{"balance_loss": 0.00274, "init_std_router": 0.00916, "norm": "rmsnorm", "tie_embeddings": false, "lr": 0.00161, "batch_tokens": [32768, 65536], "train_tokens": 316100000, "dataset": "wikipedia_en"}
Below are experts of layer 4 (counted from 0) of a mixture-of-experts language model. Rows are named router (the router's row for the expert), up (a neuron's input weights, with its number), down (a neuron's output weights, with its number) and show model dimensions 0-159. Each number is 128 + 24 x the weight over its row's rms, rounded and kept within 0 to 255. Numbers have three digits each.
Before each expert's rows: a language model's description of what the expert responds to. This comes from a sample of Wikipedia text that the model never trained on.

# expert 1
Word-initial prefix pieces. Opening fragments of split words and unit abbreviations, such as sub(divisions), comp(leted), sw(ap)s, and km, ft, hp, cm after numbers.
router:106087125125125146148115092162100149161153109102109158131150135185153153150152099164097143120098154158151150061142105113148120134139151137125110108131147146124147150138121141147147072130095121173143091140136128121073134148144117105128161139115127103083169109143140148157097134170133119103118099099173116129135126156149104135136068136137132149121113130148110108141128132078121085168101083129078138140176125121126102127127129113132120128190119120114113098124151130133133107135143089
up19:134198129102109155122090129158119143104129094124139136140146097157109105148117122147147116122102134163164163133139152141097124164145126160126136067107150084079082114106157113160122076148155147098111166155116127129119165128174156132144124139130119129122167130125162157141127168148120145150118105165131131119117131131177098168162096148148119134120132133129172145110100159115156148145167169148110157155140130141171121140159133156106180129132132116125175131136088132134126127129096116
down19:124185159125124158118113121158149139188109110092105120157142174161121107061115101145143116143103103102089150124137116102124117156133129120090119126113114121115130129134103154173136157138119068094138117141138162136146150093142171126132142132113112170129179134082153148126120151103136135109093132152134119094165092137157090114116120132082123126148155123083179117133115117112144141114156129115114146109136114105127123099119150098124177147150089135097165125120134154104104121147177109
up20:119136139128152069176183098108131102106130098103109140151153108146131121157134123133102134139110114086149159112112153133132116094103122118092157107150127093132118112171118115109154126165134133172131136117131132150118108149118145138164125173125125131105184138115138103144066110144149106103125072133076141101131130141128090152146126159149111159138170110180139121126126111115151110137113145164135163181096132130147134109082117142149129166095129119120156150120082107124119176163106133
down20:118129161126160116136140120122139119122122119112150149180162176113168083148155127141087104107138134092116111157164144169108142132124103096084140196121141119095162076136117107137072146108139142132147134135121122127118144112091150103107110140104144151130152164129125094165122096143159113149096128111142127133150108173123141112131128121141150110118070113113116114137089152123123141085106112129097085127141095149121176159113141125140159109132100144111141122135119121156121167046137140
up21:137144148141122102146133130135156093094124122097114100122087102158151115188108141161172193128093105159127151132095140148171136177174127148140125167126123150108126101122146171117102118099113109118125119079109177139100161093150154143086098138152173139136107142115140074137079082126137153142156135133112116119137140139143111168103129150118143157104132128114135121142101151122108120169193150162121160133137114082111131131154141139131140118146116136134135132138093139133145101119154130
down21:171127102136157155149097103113174136160077079087123116118134147153119101148140102122100090114125151122118124145111133150116139139116106106067152131115106116142146139150156175103115117124125103151140156107171129110070141142133127130102104111145065090132068174081174140108153103130113176106148148119121153134150143150146097101107107133117146104098151127126150129105113120105123121140151139137146170123145095127105123158093132109122140123122079117166132131133088155131150147124161131
up22:110101143146086103135136105109099131123124160099134100104170160107111144107115095132152150148119106140094172104132215167134118134123148158131118127103202119142131115117094122100127077145143127135073111168119118119119110135091122069138105120115092120138132082092113111156125116102100162120137171075139115107104124140124126127104168125123120117165106130103134137125169110114091104122127125123126084141141151132107120140141145160136141138173141118123109171125102148167111117149131129
down22:096132118153110124161134159086091093127114104158159099108159048190115144114137147142145153138119128136090158112126124139133193118142105135097109087130108115108119186137116148165110110132165107107110060121099116147161087152110122156147175180127152142156098130137128111141111140132134138160120087110133126146153153164122143175115108106098076108134165132142121132141142128143090122121159138123157118128111147118127142139106143122149146112143148139152136117112119124125151088134128146
up23:119116106161126147102103162111183126123109084176133107118115096173102126115158144146100110154136120130140141134141125126153130134090122105177141160145113110103148165140085097108080131092126122128154136121130081101123138159157124145161102110150108140095125139125142118165100183103090130173112128161134132102131153124153142124155146096154135145119162122153122152141108162127109114145147112129182090086093122097098122150164117152164176165124133135095154107127106127121135086098128136
down23:127058146121145148160112128111102119131156102142173121131106137138152140139136140149135084100093124116099133111106172104112121142126116075134117148106076136131129133057136124117166135132128159165116139124119145157121144144112119133106162125128154120131111130180144129142167210176155106106157140151122117123106131097171130129090115131110126133062112102117128152129145140099129098152140094125160155147123111158082112143099091137095114156121088156131133167134120123134146111126143150
up24:145115076148132100133198135156107178169105129135119088122116137133142139193139133098133174124117105120108150103146088123166108167172137165095108158114141126136163119086151093158146094168116159106101142149142124149135114108115136108150131168144142137121129142137096144092104119097104089154112127110119112151093132105153177131158102104122131159111153135128126145124156158131133125162146138153116152105138130160133155133114139115112117150120128128147130139153178173141124174151090151
down24:119101159079079131170161161106111133151139091119137131101105125117091148150138093087164151143112093115113102148147154116103131140085132123085140111154123164117102132114168125143096121103193173123169130153190116162139128099088096116150110137141149137105154165146168137135130166145115146121116105115122164099137126149113086152112151123144130131109097142140102103127096152127112135149123131152107160108103136142091143134102172122144118143124131085168113104137130113105110135096092141
up25:090115134129131111095127155094145101131094129107116140140106108126127150126122111124116152133109129116089105146136112155080133130151154108136128133129094128132109088088149135171142152088113088126114123150120138079104171126121109139097155151131172123127112103126093161094097163115149125130163150139196154088163169184128120105168132104133090115133154132113139099141072107114115112103118141119151136116143145179110071128155098083163093154127124153158124117093103134126119131131106115
down25:140061129133096142154099161103144071164165097074160119120130102157153111142126151099103151148149135105147102136120099125075119112117113122131087137144106152134122105143126151157090126132156138127100147150088099105121111099105081125128157170118147153097145088127158149130115150112111087122113106129172169099149115137149120157186120142117147115148123139155118131112084136123129159169107101143161130125144145170147145138134096130145157151124118141127127114122109164101098102147137086
up26:143168099129116149139152126122126139130155114128110125090137130177113175161139119075131114111146124121125106146133142144109144135096147105141109121167106132139154133102121073136146093106168121150178118162093084108138120088160123166098184165136080124118141156134147155153081069091124076148135161123143115102146131113139115135128152135127115133118132149162156104146131128118121129154138110160143145152117121171173127143178116130095121142141125157150139136171107101083126168111121121
down26:105132082136144112142148191116094109149128123154102111099143156145143127137128126136148151117169113175092151151188150142148148161119109130136165107146135113115141153144142122105132104128105115089138110120128132138093142079137153127141145104134134123139104113117101084149114089110132140113125101181156096140098120143116134133100174132098132145134194132144113155101111115099159124114166099081149091090124164164153182167120136155127125135116118123171147093163145131160111121101111143
up27:099153141126099164144118112140083102121131121123095148176103133113154164146122150131164115126166115168084100148146132146109140126116143138124169120092117122136138149144115104113113163141172136093126135167106088114111111168158144121127155109138131109151064124124118093119169118112108104138108126090160118144129167144122145137110092133130118122106163089155086137148147123149121158143088138123126118157194087128147156082130086128097132063123152141137169119134099157121122147149109141
down27:104089137143115145150139088157147102123137155121110073100129157118149094117118123126125148127139146141163139099106131084119098127129133179063134167146119173185075103153135141111095147114112120106088089163149119097133090145121138143155111116120141137092105145102123110133162122155162142118147177133118156144130123149116117131096135151117101134144125130141116150122142143154150117125102088159138152139113119149094157098152085141159122139127139186153138142082081121119157141099165118
up28:145122135093114096151168107120090108154114099164116107151136105148107117162106073145117104146083100136139147072127178144120143121089160108123112118120133117122095143150169113146155147119110099154163096111134098109099098119141117143143167134104099065128144144112103117137103099156117113164114134114160129083132160129099108075106110110135112117117144166143133107117138094069122143176106101101113125168118150126134158111151165112133111100121116121119138117152131181111143147120147144
down28:129145124115168122134141142162138094147135160149153133135157118095086160064169145102130088126132105146123127110135113122113127145154119136159147147120152115163125121110127134154147120128123135127109112135156171111157140140132127150086151128164151117133095135143145098130110161153153112155139154104104160070135104128127138079095123151119151141140099148165140126085157131149173139113141100111058078140160090135122114108174127064088146116089164142112142144153116117160145141117111153
up29:172143106105101133112106151134116109113140159130132145145154135121130117149138142097171149080110185084102131109150127185133124118143134139138138109137103107124151128133169133095097112115153131120125132132165092127098100156160121099112139147134136149144096113119107155158111145089132127153092160113108169101124145137137102122091108083107128114139137118111124153152143124080090187132143147113156113096147092189058128171112109127140166126121157171130149136146118108095107130147134163
down29:131104098114107133126160064114075143123141123190123148105142122138125133149120108162112140092166112118121142076108111086096135139152094108134112088119140117151109138120105148124158103123155126149099147114135093115109096120101096085154164148132149118103144083108096141058123144137164124107114116143131119106122100103127140154104121166094114174147153138141082144097080107153124125136117123127121146093137160134164164134169150130102148122102162112105112126133094127138121127133075131
up30:124112117185142112124094146140117114135108126141111121145117145129149123120144139112130141176131105135108111112119116120130091114075123140192161098102106112159145126162130112089095166154121155149126097174154174129095080102142114133138109101145118114143150166160089086111126098145147128148079118177083087135140120121150146140140114114132132152160144157120097118101117108124141109140121176157112139090117122109150071107089111092169129118124091147117138136132165156106123124147155157
down30:132140118080117151129113160087144080138116144150168173123138114134123121106169148140114157144105139135112154141124112114131156160181128138157164134118111108135117120137109110072124142083125147127109084105110122125099137151119124117178143106127124159164136113166147111107134145162150117104096132155108143133161105067089149132150123124125132067140134198153149099102098112129087130113169136142130117139160131090087089101166113110116156119093113117147151126143130142152103121126128166
up31:118146113112139135087101107141107144144135148114143167119116133135073159147161105154130136111136199104123150136104083131142106178184129147119107144130129097142135105116111117114126115141092124126090122126127155112134096089126143119152122144125133147138177131136176160117120124131147134146114163116136139074111152178092073120100108115140143138105142181178147138106085128130137137103105099093122101130135143138151152109131125102122120152160131135141149176158153153162130054115134123
down31:121118183123102118108121124127135122147111164116154144125123148126165129124175112086139135172130170132115127136113116146111090146138137127141094123104169099144139083070099133098123148130140135130176138138122132098148154131115137098142143115113142175135161114184124084108122134156078089097159106163145167107129179123127130138086089148078127135154165124116132110106113114127118133130162136122106121099125117153137122104119114126108146144138101105146214116129112133124177129119170159
up32:159146116143112096108145092095089105173112111106113111129134106161163141156136042136115152130127153136115178109120149134094134135136150156107123147105175152142125122132142098115117145121111163157140082121090167135145140079128139154139117151111107121141085139102155124127153116098127095129135161117118151119108133108122137153149119095093099171165140148162151083087136106137120105135167104085133135168103131152190128154121140113130135123163090158138095148124126154130115118104126126
down32:130124144110181092155129184108124102099153146114106144124127147101128119095130122075150106154165140113136099113148136102117158140080136128137145107118163127122127141122084131114129144128130124156131142093125078117170093111185123127157108170132119095146145165144115154144169102111136138093141123121106129125192172127105110131153143115114161129123109111138101120198167171165117140137159127123137131119120160126131088137136149134124137161138134149091100115137157124134152097116113059
up33:099119144109070148143135141107123104168136113119080116125090110159140128109159132153113146189116129124119130146098156147153150130093064115133145074135103149099082103100136096141140120100138146129148151175157097172152156129119158115122147082086098149157130107105107110175144108159132127139145107127103134154106111148136136167121138114140097120139107114158111094118125150159152111113103126089104117149107120071146148126116084110123092106112108122111159104115105119131127114086128147
down33:096131162110108149102115111113111127120132110149120112152085125126122122135159164151127134114114108129170117137133104102125155113085108101161115132127104141113114116152155135153095138152139133132150166164136136134128170128101170075123119155115088126147140136123162101138122128102185118185090108167102182130127129174155159138163140105154100132163104101142099107094104117119125172141088127082141150122125144093123163107132138141120115109071119103166162139109091139149102161099097131
up34:162056129123157125063142130111112138136144134117069121100133143132141114119158147137152109135124140130105148105170092123141081100123173151113097149123184128130149120103139122117105158129124112151095100096125131112121159133134146145172147107108117156123097096121103134112110121115108145136114140102110108114173099164095093094178139134157148132120129100163106101120076130150162114183108126144109123154150125156140135110132161160137101132096133151153102132158121141118108145168098087
down34:137142086115143133138132126122112128136117179110166164142136145100167094170132096162135116136160108110127147119160153179126158105119144156116128163161137081152119114147093119161133122110100127105132183087085111121125124085115135152114115106129130173177145102119130135165113132136110096133148119107128121149139176103130131136169126118115149127122096157078130121173137153129120127133149115114124181125137167151101199109141097097132121106140168177144122109118125145174121151113140148
up35:137159119124071088137164129156127088097125143142100137131122138128137136147153079136125150112166158131133159130123069127129112094131159140142138139101097118137160141128110110128075137111109127115101121110134161083123164138175130087136108144150104120138146101107128109086115106151110150116157155131131126093128109128096162183140091161135117122118131120141161080119116095119197145105137163140106116125097127179067134119131151136145111136117086110124144163106110109134169153162130139
down35:154159088108174127146150114097142135146125125112100100129145094105073103129104145133085115118142146135145117140129145191109124158103145114132122093156119098125105109121117137119148139128112098151129097107129086114128182144087146113161148156093131147161169134104170151114111132137200145173124147071157100098137118109141118130145137149137131094169149138159164179159179134117122141122140099109157130108129110132126166111101117100122122107137156151104153134102122138152140130119162145
up36:085125112148109119126119122146165120110128186162120123168119097121151149089100114130083109103111196107119200093122125140078128112118101169114141097173116116115134148131140142132104170141162162135146121169136143108139125078066089157138122130141126157114102142124148145171101152107129125138146084096157107104141138122137127117131098115155077117117132095145141145118145150125118150181088165140145105145145123134128132140156118123151108143142121120135137137092161122139127137113150094
down36:109116154143100140096122112147153149145147121131101134138135121099179104164176143135154146146127115173135150116113121094146088155112094161154175131127143110125109134173098123111131149136145157143147144077131125147178106130127121112084111087155149129113151118159118116119057105077121078102144107135093131105153093142121143118127159139124137115119134092099120172101126119122136135143130087159120101118167095139166075190133137113126123158143132102137120129126101141146116173148124125
up37:132136141124146148161162104109125112132181131135147120125119110104128138127093093108153096154124172097128126145154125085138122132139173145122112121118179101156157157098125157116122149123143113127156109130115121146175127110098122141116114112126107072198110099083181178145144129139099157151129136144158159120113124137144127107113122144115124148104124147160123088130139118099043146109099163131133123102178107146066128134089134141075146140126135117125130096126123150136111101131117128
down37:164119144084166151137140145077146113103186117172133154123101146125157106150137100112130150160130138145127087132124159121153126193149118129126131101115142149148153118113100105124132133134195178116117071133123108142169093192094144134154169108120108143135121131135142137123150104153071117116124163118140132143091134096106139133096102132148137100151110154130140132109183109122150112159141140125132150082157130135088161123154129120125122117124153135160151147142132109096122127110094158
up38:112137103141108132157194144096167124146110116119085132161105105149147165140171146103158148117111092182113166136120105137113119091150136145108068108141127128139118097115129141106135113060137109152110088101090127123113130122122116126169131145070125118131136130138101109181106115150123142100104162146115116167140113124145114112127165126133080139114161110118140138155155160163131109098102149140118127119106143167135131179076120151112158131144120160178159148103134133149135129127125136
down38:113185105132139123150141136159162111119143076109155143126149157107113150188135167102131139080122125106147107129165155127095167096140123154156154127149088146092088143133139116137187152077114131123147160136151126099094124130114167149150088127136080121111121106118133137116129158152110115172148110151151141092130132132106111160154098129151095138112141104154139135091107099128140059145114141120107141094137096109107148117128110121100135114140140144120127097128120131152067103159116116
up39:138143163143104108126137130161088130120103132093091139098110124087143115138184145129116114119104131167098149107140138092153131124170126133152095168112106145149118153129158123138098096128148091171128073173119139154162156109146105123105121127139080118091138136143152152139118079147103156161083145116160113124108151133091106157089082133129136104138125130152111145178111138122083096174142122140112100107147106134157111133157081136132142146162114131123091133118115096116125144084139148
down39:111107120160109121112094171067137127100067176156102150125094151129127097126163157134137093105128140138124100130139094080108076140110166116097138108136118112109150135189162156091117128140085146161170134133153129135110147122129160136104153109119137106140132122145135102105137111110115137113132095152106112127111100169140113149122155144092144104154140172128149142101138143153142126155166119115144152125161125133124103166127148116158150098107139091111187127145184099146154117117136136
up40:114100130149082137146087150099122116141168106166107121106117189133158105088130161143114120139098151192188109096105134168143135171125108133134087125135128095124139128119129145112137124135095126178118117121107104073160153097134127105139146156124151105105134123119138135129134129180131099113129120125133159141113096107163111121125138076133128147106080197158123111143094099075089121119139138134145136129138148140145171142149145134097126106111124116157135135141102151113127137130177151
down40:097105144119112116129142139116107119094139084118169150140148140126131123153135099102181108112145096141133162168180124118130159112098097100140106126144085083130170135123120170137151148123126137150139116144153124117097147149177123112149120119103121125129108087138085069145166096129092124088094139144126165166101139135140119154112124092113060131108138180129104135122160136163127125148131131128118134170119141112136127096153077123155163160149168147114112139133150086098133147115124113
up41:106137073133123134123110111118152132094076168093133118129108131174150128150168146108153129146109141107113159114164125103145090121098146130122138172165120115167095086123191132127148127139123082130125155186147123089153129107099117148130141153159130144121163116143132081148111128105129147139094127107149076185169173160124118111181087132131095131140146154102123124112116130102143117176149139126129136109132122139127102169113100144133112100093115121109171119133125130135123106101143138
down41:123131103098146146170094113086104118130156113153135113159142124114161100145148171116112167099166086161087176144075100096132165110114075116097166167152123119136112147104137132131093167152142152112118120143098098123162112150111127150167119106121137125170145126164182116163114133136122128084116138099131126190136108082156134126158154157141130097115108097122121149143146109097139130128143109118131119113101142111148116126103180145109137134144133158140100113120105135136111089135155124
up42:122110134118147114124166101101059154148117074115138177110124133137115119094169127081146115149138103126170154110118115156129108165166167118166161143111112155113111143133138102144101125129119133150142146129121123107101125146122144141106129090105120102133156165155082157113135145191155121131116102103087083076143115139100118135134111141132086122155129116174091160123131096153155139131118119120097168167131168142112148135135142157127069146139116134109093117105123090116135150140137145
down42:123161110138125130125148140149143126138165142136100113065108129107076144115110159107139146110137083098154093136121078142148163153129156121144170119118162196127171119147123093091116117124147151153162100145124112126143104113080105115108113123128112101158130163119146184117167126151163093157116131111085094122130124086129149103103138127141184136119155144083105133101130133096182106140118124117106118100119105162146139135147175136142131101118106141121113143154137148116150119121147158
up43:122105107142147136125123076116060125153121084164091131131123153161177092148137133128153157121116122152140147134141156138097089138149132152120097117151112134133185132149136180099146130128144178157148124137159126089114116177093111133161117085116120099080117151116134121070140168158150087118126152130115146129114144135127091124130148122121154175158121121127139122112156113086111166131131117128097150146166132150139119098094099127121136174100130118150127116112151116164157092154112122
down43:137129113147138130078153121135128094131104106120135136079161108125157140149114103094133107164155126142113118116124107173107136092146130098116084121115121093088138121136155149152161107141078157107093144172165133186107127137155124132124150139152076132132136091107115121162183121128142141125148119142151170140088144139132090179116129118159140101095149162064146100151113103119131089107138158140142087135130148113143117130109124152113116150135099133103155108106114111098158133113101081
up44:150148159109084145138143044116110143139135097104141102128117150122091145134129165099095178145109125134137112100141091139143150101111161108116123175175143166134154134133100182117125126131156150131133139177116121113130152077138092115126134138089150167110161114136140114163104116151128132073172063120158120108151119136120146134129158109115162131140115165162124160118108142088127113147093114133134113123167147115148123119138180125111148142138114131131114126111169116133138164139160140
down44:086130119134135151104147122121124155082151119103156108120134139122152135104146175100117128151107153128157092122115140164088128131152106151140084152128145104146106114135128103129140137152123100125138111120141145111137168126108133145117134118132092179124158107098161145128132197139170129150140146136112169087145097130105126109128061110114123129142105128148097146110128095120136150120095165116200103095117140091129113144169084119139117071118125099097171126138121094075127152143161148
up45:149091123137135112141123094162060154149138136084130118102145101176139122168123119132138093137106125059097132158123139101151106136086131127087134086122114158103109071159121145151157119158105158151143122123115114120120093153133114111123123096115125112145108163117134137139126110109142149152112122190132156138124097164137105140140107135163088144133110116134113081165129071124118130147147107133106098177153131138129172135130164150117108132133117107115144137099102153117083083145150108
down45:120138115127104120103146100142121159083092136084116141130126121179142140136126159185138124125106098149146103144179129152154131134133092154168095132182136093135167114110125125129147126100120112118085166089120135119099101154139099167134151152130098125168185154134143158152130135075101126115162133141135140157129131135135160135086123084155113142102104114143144144167128096110167177159122136098130120090134146130123141156118179153112110128113120143124123117133124148096110154074150138
up46:170080099129130123093119126137094122126094086147115100136112130105092085135116096144129135108098152094166117117092115129132109139140118120095148114141109163129139137121083144127140090132103089170121128162101142152141121133081135122096128140173154092085142121135134108168139104134131118200142142130126132109125162169138103136107119142158059191117127177091101108082105097129102149161145150153130125126129119152124142114144172138103136104108138158130101118113141127108146118136146145
down46:170125096163117145172094110152109104106138144129130104121177142109113177130139132136136154126098124117111049066156105159115138119100107122113133127140175110105106103097158077122106111145113155155165135114128115133163118105151132119115125115146154136104113157127139102183107146126165142126094129116156145133151136131118154101133117153139149115162121124117092114084099141139139104098190112111123138117127136136094173127103157104114096115071153110134097101143155114090122129149121145
up47:117134135176175120198077117131140105147117117125121110092098139125109142106138140177145099161128126105104118141142082113080147154127143127135104115164123163108089076145177108150132167119161141129155109157129118100084121140083139101131144081145150146174116110151182142128114161112161116144132126128139140133139125132118129090156081133132112139143123111123120145195144113094142166121097136120115147116129121147137112115106081123125090128146142113122134135150135116161133132135116068
down47:153108114157129135157129122122120137111138110132108142132161075128139143098114091131197100137105085136113109106137164158043120102049153135109115108129070146108107168154113138109157131107137148111132132130146123115120146135140133100176171128159122181107139124114122127092134145130142138109132121138123122136135153124138112130106163116119139111149151166102101134108131144099135146153126101087131144136122121118138134156090095106122122131121183126112118149132188123109071132150080111
up48:102119101138131151146176167133128118161128162090089108099133100151158112156115110130174131130093070103123131130148114133120132117124132121144128160150119132128124143115126158100124134147118125119131147127122121088065089145113126106104102112153070111125174073098162092122148065146113143155118124115122097134142137130144154132136135102156133141107116128137116150129110152119049117141124129105138176137141142165112099108101163113122080098104155176164141132127154161112103127152120099
down48:148093117077142146124119117138100143145113126134139117128119099120140141096098140147115145113140167129135173087121099152161149098134162116102122130108125140144121141136129109150115136097167093084132125149156128138109120157149106121129090129146141118158070180149140130168084106125157168173133117156128193162103100121150146139117151110158140146131113140063130104088129145165115169163101140117146166115131139125113090108170127123142117180131112173135113132180137126142107111134112093
up49:103105127112127151143132124148155112129133072155132187093175116115111133170123183163115162121141137103132126130128139103085136153105125137131133170115120140188139162120131144157131116079138148147142085134156107121125134133111142133089116150173146076105126126129085116157096159138127135163179127146133138114127110160150100130131076111171129108133126201110145097128095141117128114135087136109107125145113120164145094106176091167149100154154121145120114136109133144130114133134143133
down49:099137127103104122144132172148156139134098131150140168130121064138136097117138163161166113119126058121126154104088172120156117101164140171110116105163104111152118144155143138165118099148136134111150165123149086160146160162128120106108140131097145088125158130113110114140128095126160120132124115108114099100118109122175135131180118081125120129113094102118140176109168084140118141122120078117092126128130106104121136134129150133119161172119151143107122115098152135169138140145159161
up50:142071114119153148137075135124092128142149106092131128134148153118162125126117109174117171129105136111138115065090178108148113100142174142149184138137113133124153140106085157119152099102132116101148095135155140132152144120169156162142122150152136134133119119146160164122125109100103097123098093160167098083102142140130133127139098113127093108078073129095130121151104122080141145157101097148110118121100154129119126149156128173103127115121119107092107110150129139121121127119133157
down50:058134118108110135150162129143141133146164103107141135113163102126108164150081148143137112140107116155115115145116125070137119141128175116095127120103106144107136134126128152140118110100141110134157104148139149181137071109107137150129114137144120124136152162114137159106129174091152111101131142140125125100096121132153132101106106129120103115121114105187105169131154142125131115105141129141126135159099079173138075184102128110173147124130132098097171152128126076131097120157167091
up51:149129143146148142112136125144137145135184121170079135140142170103110102123139186145101110089141153135112151108133141094146078166095170167159121187122122103138129093157105123133136158115126103149114078092147108132093128131161154125119106111135135112121153145137128098147077161161110134082128127134149123114109148149149109066131131084122126102100113104128109129151149125114145200133133161125139136152173115156118139104140157161148130117151151129127130091140140117136148105123092135
down51:104132134137095107140122107162162147102119160113116167091125111098128116155151157090117140123146142118146123109158098154139230113132107125135148121127121122154131166113111141141160108094140159138118118155120128097128149152127131121160150097098084147141135148157130146137156129122112139107115079168132096150120142079151098170138133126147123122097119129099123166142139113136117063142090112161158139137103140095106107098145095155091096097118096133123105133086082121133157119094123146
up52:160079142103076124141141104108086113148134110114169135150123110125139137130093105113131158098119119136126140104127148102116144109130147151124135121130152108133127157136117122113125123164150137134138179131109127119128124086070098125161147144166074138123152118151156161162121163122153136113152092084151103146127127083127185140116075133154088113121102110159145103173165163137089141144094108098154112104126126120142079154132144112108148117178111139128150064141153143128123141156138113
down52:111103123089115149122113099149181136120142175102193124146138130102137097133145102109164125126127141127172159120094144134109164159130145125137105087144122126123130129106133165097133141121118116089116159147131142124168104135072161118125136096144118167115117146107087145169109129127138144107114129127183150122107097152110111144112137122129136135066138086100118131112150087125149138161180162101145138136131137083105158164099154194151111132135113110098116130152152165113143131150135160
up53:110101139137124086158147070127134123131136109132102159083152085169124174114139112125165118113181129144081117140136101120177100093146120122119144103098120134141126118138111081147121136157129120137132134104166131137075126163182125096167152156080116110117148096062138150132100097096126151161112145137165162117150155114135131146157105108109141153146091119152111111154156117090122103124108118132111122118097111149159104141128141097137141162170155160127127125124138127138151123125089146
down53:120131140135083100115131114114123110130132105110158138115134164131135167127166119143137095159103113112112140108135119165122169092130118115118117158124124173151157085125118161164142090143122123152089097099120103114141105101112124165113133159175092089150151125136133147177097122140196148131131131159158171136180131154131148153123069127110091111153130150075130112165096128130119185118162128144139113130139125127123142149127153164108088116133172112126107119118169140145143092128097137
up54:143118115128169183111119125083081136139137160125129148119117123117144164153129124120156138093111133128119192101124085138110117135133107122129124113161102163113123121141134084093122139089104107120154151148133156159097138139106143098126081156150124140130076126096134135147138131052146146077163118145146077135127137146129068146123137157145143100095115165145134113106125138107125108139107121094110168134109102089114105125143129118144112133145112100118113102157187126139090152133099167
down54:111141105108112073146097126125070133112088114097167132110113135126137152138140160106161126117173077100135102141165147126143149124148135151096122125121116186118127124159138140116135175170082140153145186108131130151143118127149170127110109123122125136139077131137136136097132170141155145169096109131165158085117137148115149106108153177144090103128098133096117097115107091135118172130112073153099141154114149097135112133117123113140129160149126159135120161158124111151153153144138125
up55:115116155143108109156105139120122155102122104137128136128154168146104144124154113102115104152120077097182105077110191083172094165131145131115141148137121132099109124118114161147124162121103127135102058128132164075132103144144164137117139130168101081108132145094141090129174146136136119151150114118139148149110145147134088116140120117116141139107130142131081137129128116136167144104133167137092128137141181153117132130141129092105127153132171145125092087146112116073132138120111110
down55:108117110102140101149094161124139131164116104151068117115140156103088166151120133095067151128141082074106132069120115116138152139126155112158143136109124156142148122125145097087090121123140133091100113119105154148131117124153123175111122146114105143097126127126139139124107110106149157193100164141188124112092086129149146119139121146158082139138109118084166101110120130094131121139139094107141153174152111114101129134142109120116140107100170109134103110138114112125114145160130141
up56:151130151100129101169146095107075167135126128101143118175110080125097120151084128103154186101105180136156142144122113133138105162160083121124116139098108134148133112122134118135156125095141127119150086125122117155094161128133181178175105119130144105127167124122154131162106096122121120146121151176162150108153090140129114138121117118111121098143117140133158136124173102114140105128104152150104132138153094175109095138128126114132085169092129112125106103099130156123093154131109109
down56:160156144112134180139112140136108158095104094095115095149111150104112144149109144104147157093127132122144137113097096144100097118109103144119126118113128095104140098098101095140134123086139151162097123112103110169122164139135133179113094088133121160106179161138121135166136147091120176151115159116113157148111158106055158102162140124117157164143117095116147132147137148152162092134115139116161144129105156137127149117164145142085118154113080150117110133109132151157123126152149114
up57:164161078130083132111131146120098124146126147095111140098108078106108155117140117128109094165113130087145146148102095130152119110120126132093120148126106147098123098062144145139096131078092115119123167194115127090163144142127166112116159117139140134111141109134154128120133093099118143106102142135138084140133149147112123081156174113149100129167132116163128103153135138108106134163091127146148126106120103167129162170146133146106127156107077115119143126175085121124127151140129110
down57:163136097099096142117156114138147129150122140156166113143144113103118060131150109102148122120154149122130150142151128163134188103119139137117128152137132120111119171101140108101159145078141106051093133147128118131142150078105113115120131176125150149090134134119144124131161113115164128087109119192154135183127059091119133097135170147131140109132124124138110113154140123124086104139124121128122110097112120107134105156103108127168122149115084098136167111098149110137123121137141147
up58:157129102124117174118111100144133151143156090139148143111137156161076135154079109105136080123106137107148177082099139108111126141124155170120137142158139145143135153151125147157110068121137138110131096132089113088158114085122136107128079179104150176111166100115142107093132107124120130132117132124144145124127150102140114155098122137118092121118109102115113120124117096085138084131128128117104135116156121118137116149120122121116145127174110073159114094094141139184109089142120084
down58:131134063124118149128125111104109119143100135179130150126121120129173077163132097137115157127144163077144159156128104151111136107114136103154141117093178161121112132139131141136145132138115122094111103153102098155099128158104164127161122106099114160139140105135127133142119148117131154110135139107167116111145123148118092137083119134074135137106103171098079140148094125128155133164129171102086119120102104146129139103148120116117111128129144146105116121039161147104129125141071150
up59:116157147105114153138109115172121146107121171118146157119101123121103103126130121116080136112175106136100121121122155132131107102139110132144153104140125085135194149094141129115174152099126100157098095102112113087137104119104122060104137135112141170113131120100093146132136096151124158138133114176077148114125159144154066136129097126101139129127112129105160150151136167138160096143087112151135155109116119161112108118124133120204114136146117131117156132111127148131127119144163079
down59:140183104084167109155133151140158155132121141107170129123123079114161128103096143129147136154128143144163123103128138155168127123095098107154121132149175116096145108124132093155120142142107135132099107120098127081132129143104120146080148163125133098146132098172089159099108157093168139158155142154134147133148093127118101132101142132130136093134109111107126064116123093121169117136082139117104130126119092121102177147106115148122115096120113134113130145123106167138090175176152118
up60:112130104130164107129123135129124122103111142165087111152116134164135185119128112140175129122125119138117093155119081141121111149130180122145140131133137120076083103160131126089123144124155146131131105139120088118160118130157131136063144151138156116162086116112112115080115131125124067156124139100110118102128153156146132145140122106129101152111154146089092114153137169101107102172125133138100152140144135173109145134081156111110130083158164129065135112091080136123116139139139138
down60:124123129116131085124124109183143171106158118110121089117122161136113134168133140106141152140144126167106071148176083119107143104149155133131113149147121097099089161163136142080112125117115103091121076116128089118171159134135105129110112130080143123159143129140139113123113164075117079185179104134107124107179109088097159143168144142102098138137148113113120152137133164136146130161147116127153147121128140147130136144126130110115128128126142125094132111126070100118116101127130142
up61:161139094121116152122124130127131095143116098119128180106098113104200121151130118119164099079128112113160138091119114114140102128127157149085120097101124123112103161128122107151081132126073123125142123177140114104146161127143147095119108148117089113161137133135143103097122106109126115106131138130138084100155187128151120138141130139165146169154102123135088118104142153080187104165156106174123122102103089097127162145101131081127113111154132114129124127136162110129113152126143107
down61:129108142073136139092167147138116155161117144119133124122146166115145142126117120097097107116142147102104100139114154097108067125143111123118157117117152098142128097134109181106180129106106117161140081129142164099158131147119125129135121137142138128122168118113116141115125072146146110119152140107127096155098129138124154127140127128117140058164087119140146138136132154101129155142125116086127094136096188103161135139123105106125146100128155171144150144194158081165168113121132151